Weights of a small mixture-of-experts language model, trained from scratch on English Wikipedia: 9 layers, width 192.
Below are experts of layer 5 (counted from 0) of a mixture-of-experts language model. Rows are named router (the router's row for the expert), gate (a neuron's input weights, with its number), up (a neuron's input weights, with its number) and show model dimensions 0-31. Each number is 128 + 24 x the weight over its row's rms, rounded and kept within 0 to 255. Numbers have three digits each.
Before each expert's rows: a language model's description of what the expert responds to. This comes from a sample of Wikipedia text that the model never trained on.

# expert 42
Common nouns and noun endings, often followed by of, such as Battle, Kingdom, number, state, years, -ation, -ity.
router:101107123117142188125114090168138111127136142117139175101132095164138139138127119093128131116106
gate0:140142132145106120155106130150115142137146094147158138170144132146113110140124153099088126138095
up0:131109132106095097128113137114136123157123172146126165123134113120139102142118132180090128095154
gate1:094151140175097128125124096091131162166127140104127160108120201132128143131096145115114114111160
up1:078140093135144137078126127109157143165148082159127136166100130163101180144145127170079116123116
gate2:144173150125168139126131116136162153159117111116143143117151135164138149145139095124143158128118
up2:161188118150160128098153124158142153147164117144138114130110127160157136160087135138112109129094
gate3:139072157106118085124114141136127126120103154136125136122096156109132087080159125120109102099128
up3:121156116103124172087132132114095142095131113094098125118126082123125136147075159158113106169144
gate4:146128128136121126134145128151140128163110102138147126200123105119133147080098119096121127126135
up4:127140120108102141109103120112099109079136170112081114064103130128145096154135100139152116124135
gate5:116091105138116187145145117126147124174149110145164094079136089137071107134148157166087096128121
up5:140141162144150118114102142123130133104119097139104179091114141126163109128097088143158145112140
gate6:136114112078144113129129150128117132174176140136145076139110170099144096151125127129135150147149
up6:133123089105143106153149118130116103159184167137153065168096130100142084115147161157112151140091
gate7:118126132131141156152107108174132169129133163139083118104154136158098142157109134109139120148166
up7:164155142142123122137105138077152130124106122129156095163102128115140133128175147154119149098116
gate8:127108089156119123122124140121143111159125092137161144133156118162170166127104114107100184117102
up8:138145139126136131149118181124096143110161138121145166127138119142147162120107081115121167095147
gate9:143159121147135167102115094119196145120124122075092107170127104147137103101124169103142123118099
up9:108136149149111091106146091124155125131133126100142145182136078158141149075108130170090122126089
gate10:123093113119121157119141115133133161105156088089102140119181114100124111091131147115133138082137
up10:114121121138153095067125168176108133168087133133149148158113124144171114160116088105122076150151
gate11:107134167092152118112145123141122108130137182104151135098077129084166138122104149134122088123117
up11:118117163083161176119147104138110108138112141120122132116114125092118145118084148124158066121113
gate12:116149149109124151162080138135114112105109125110130162131154135122148144089110175152144157137111
up12:157134112132123135125100122129128117118105128117154148128149156107140146108131140126102148089134
gate13:093121140142107151145119127079139142146135129098129133102125118115120148098119148136142136127115
up13:123085129103147094125154107103103130119100093132138107130126157124089091146165121123124137152136
gate14:151135186154130151149124099093143118115121166128090110106129125095157096141120147135142127158140
up14:110153149147140139129162136096089118133123135130115130141164138101149149160114106132149077170119
gate15:109128168124126151120145148116117135160080149129087078090096148118137138085127140142145108143123
up15:125144068123121107174108137128134124095136103113101150159157115118152129129153111119152100142160
gate16:105126115163138194159126086164115108104159125156146112114115135125105130105152134113113158110103
up16:117125133128117135179157103140198093110149173110189097140116151121125102140134175152129160134089
gate17:092129102140119144130092118141172074127139167133156112145089121144163141092143136219107127105166
up17:134143129139105133140154102107132172121083130109100096143127123104107162133131120090140134127112
gate18:121141120133115094122124097127173157116143148121120197096110124143183126110133162114158126135111
up18:161154142167139163114125120125107127145102125138117077181140092116092101158124088142101156124122
gate19:081154127137170136149124134166170128132092164149125102102140146165117072130113119115133168118096
up19:182081157145102145108104127139123114127143105176153087128141073126122093129104152125131084122124
gate20:121120105142145128138177128118119103109132109118117160159127116176175106160189127079086180127110
up20:132147145121124114170090161144155153110135123152115088095096103102148125116099131163113069123166
gate21:119169122128152138115128154146132145104074108134164140092153138139108119147111157167123115125125
up21:143123115119132118132116132134110153166144149100151071150146103083118139123103130143162141121143
gate22:161093138090129152113122132107111146139129103124153108125178148125111122164152155128156124111136
up22:122148137136126140137120107145160139148136138159138163130125109111135141098137105123152119115184
gate23:120135117145156154114149113145126108072126157128142152155151150135102189148127154142122080101100
up23:110117139166054112118133148178131113135067140124141134154095068084106105104171095083109136142113
gate24:095152156084127146189163117157120131119164134120141122144125125142132146136107153136121158150087
up24:125152132110102183139147120157078130092127130102129130138113144126135164166109138120145102096118
gate25:102147151168125161140116104100153130127149128154132146149137113099113135118125073124126143147112
up25:128118153141091149150162127120169152112174151143168125145110151103112143067085084130127114121107
gate26:130106127153120141150124115146182116148145111127132125139135101117127144157140126117130167140117
up26:105145140123136137136143157160118147163146126148088108078147083097165158127130074118124065116108
gate27:140125122084118116155172118099131119097138136113110105119141122180103162140127145134100121106118
up27:125093149124124113159128135127143125142160124125122103112140131168119129142114134054106140106095
gate28:097145151127167118157169157134162128156093128140099149133092091141132141140142094143160148128147
up28:154116106110140143110117089103080119091108141102140139055112110175116090112113101095143085091176
gate29:095091119159100134119152155137143121122149147127143083150123116139117177075149136107097155146153
up29:110145089083108142134111105130126116134122135161111117162117108119133140139133140085111158117095
gate30:116117097109123166158163160128174114143147140134154111133127091123132101108182157105183178122104
up30:111162159125109117112129145136103138133084103156159129094149122090145119099073148143056112117119
gate31:122138109151138137110118120120170146145164113152117088121146119121160099107133132135133153138131
up31:170113138051113141130126163089166151099113131116129148163110153087104135103143132137110113163099
gate32:128095116120158125141120162147137129116135134104124163140149109097146094130171175137064101143108
up32:128105087107108142134113110123159133131157099119095121126143211112133162141121129143134131086166
gate33:113113125110095127116140124123157116108138131124110126128156108164141167148119146099161111088122
up33:137131122150168177123136157140125114098162112117093097108156098144127116132134116147066101112153
gate34:119138162110133162161114135169108149116141108134168131090146127134134140093071091089139152122118
up34:096144139139150148098135121128133139105155109124159167108082120100131113152101121094116161124117
gate35:086123126075159116146127064154127105161179106116141124104131112160098155130141162096075174140141
up35:149109122181102087103143150091143089139083133148116146148109138102131112114149089135172121115144
gate36:184189141143109101121121144159120133104135141130115121138095134146154124145146131094114151148144
up36:143127158133133144159167148130137108144120166118157132140115156136108125097145139138138104123114
gate37:077129099110113126127123130143115162185153123141138138142138109111111098098133107106111131104116
up37:142091136129118097145108115069132110130102136111137150086124141150180069133135151140163145092103
gate38:105093123127153132096126116141131112154076112108128128137108124174128140126138163147130067094126
up38:159148127120120133138142149115149150137168149151132127151131159121102100123100102107132193164090
gate39:118146126099135124103146101180145122107141131149107123117133103110148136132133170135131127155083
up39:096151112108116107116114159140101138151121127131108144149132125102120086135120105195108130085133
gate40:143136143105171127116132112125158102129132141147138167133136114188126148107108133176106141105109
up40:140104132067160140157138119123112149138105120074145091093132134178136120122098105154093119110114
gate41:117134124123134142125137184132137126107145139154077134154151140166133116178126132136141126127136
up41:119090111136143114160116083081082093142139132068162113074115108134137137158141138116133138118154
gate42:104128112170145106103110142148149115117113153118123146120153129140140142130114077141102182103130
up42:140148145088101173128117119120112174117153138161117099107099114090134121135095135109156115131142
gate43:138129123139113200110099154093160128115140146117118132109141118090125087070133159187096101098133
up43:141116161129113103156161136095153141196131105118158108087092120141128121182177123117137143140159
gate44:123155138141174128133121121157110131119112108101114108131152111108116188151151114140157135163145
up44:088109099129141133146123137126141097120101146128129130126138118104137208148124079146089128139110
gate45:132121143131141112125143121100143127150136134082179123109129146100095133118169144132119103158138
up45:133142155139128147142146134157103164110122121096129128160110113124108140117173142155142110155099
gate46:128112147119144125124147095144113119177105102070162164107124114099118116055158138149110158128149
up46:085086132105163141161132115167153130129122126126138073111158148129106157146163097144152114142137
gate47:177086163112145145103125162115143115151171127108144113140130158137123154143140146130118125119135
up47:169121144100144158148119136137134096147191135102110098117126116127132164134143133111113131086136
gate48:174103152135114134177129114139138117114128137146104116127174100139153104096116083103068120122153
up48:108164119135125101091118122092130154141106170104110150119110201140126098138133171133154096131100
gate49:142143115143093160114140113154148143091132074133165107114130096128083144170154129077113110152108
up49:115154110113156105097104110137159126127089108120119115080145135136145093154163138165165115195123
gate50:107142100099126134149148122150112135161135092082145165143136128158111149144128142141089114144144
up50:123144133141132154106140126168161145136115129121109085137165132160144136173107151088149140127138
gate51:110131128100136152152123107161114176119133158131155129114126112131117141114162135145140140150125
up51:137134103157111115116106158111116069127107111127103100190159154158136102094119116152097088084149
gate52:122165119157147182118108104118150129149160102112155142101124132129108112123132165131149127131140
up52:123135113138130088117141127149125132086128101123140154154141155081085136158116135158130089153092
gate53:114153139114126147109113113148067076104129140116146167117131123106133126110116135089066119144120
up53:097168160111129165138127114125103116162129117105143161136128146115134108148107152105034150164109
gate54:131130124140132134132104107134149144112096093105120139140109113145139095101173124106141163071113
up54:134176105126139126140120096149166138153098118088097130147130113114129112111105129146168108083094
gate55:107164121126121104123130122092151106105103179112153124138098141134123143129098117074147101112140
up55:129113130129120130140130146128132146110105124125116112133155174113098115089143121129179115097150
gate56:118121123129107118111081103165069105148155089084071152117138128127180115105118139155139111111145
up56:140127132106124109147146154130108163079129118113089139103141105107163121114123123128165144159127
gate57:102091089147134158155111109129132094115115128133117119117135105169163132150140079115152157133135
up57:124139142112115110142138116121117166131140142099186097087145125133142133112116127124155143143110
gate58:143131072121158127127162094121126149150116140095152113135134139125146091132103141128092152144148
up58:087139128083146162123146116140135115075125134116139156093137092106128135170106090148097130082104
gate59:090151126133101124098113098125131125128120146124123152107129149155156111137161143132130103135100
up59:078114139088111156084129094119161144141143132155115135105141082150154126093141112127136102145124
gate60:133122128096140166092133150136090149169083105126141109150114191105157149174167155138149132112119
up60:124134120113134125103142113144103116170118124132136115128132120110177165132147175125150132106113
gate61:120076124110137094118135110119145150139127109093140126117127120141151090201121109100109125118097
up61:106139132088135112137174127144123134173160131098096138158157126124127128097117151138107132151123
gate62:127187157113130112122096112125147162141168126138111142115108137159108145097118108115133170135137
up62:121069095116136148173162159148122118131087140131149135168136145108137093163152150125138140131142
gate63:125183144100195126084124118147104142093124119163125114166136120152092076164140150096138114101123
up63:130153086109165080107138136156147141110199144090107085135164100129128126110111160116141109105107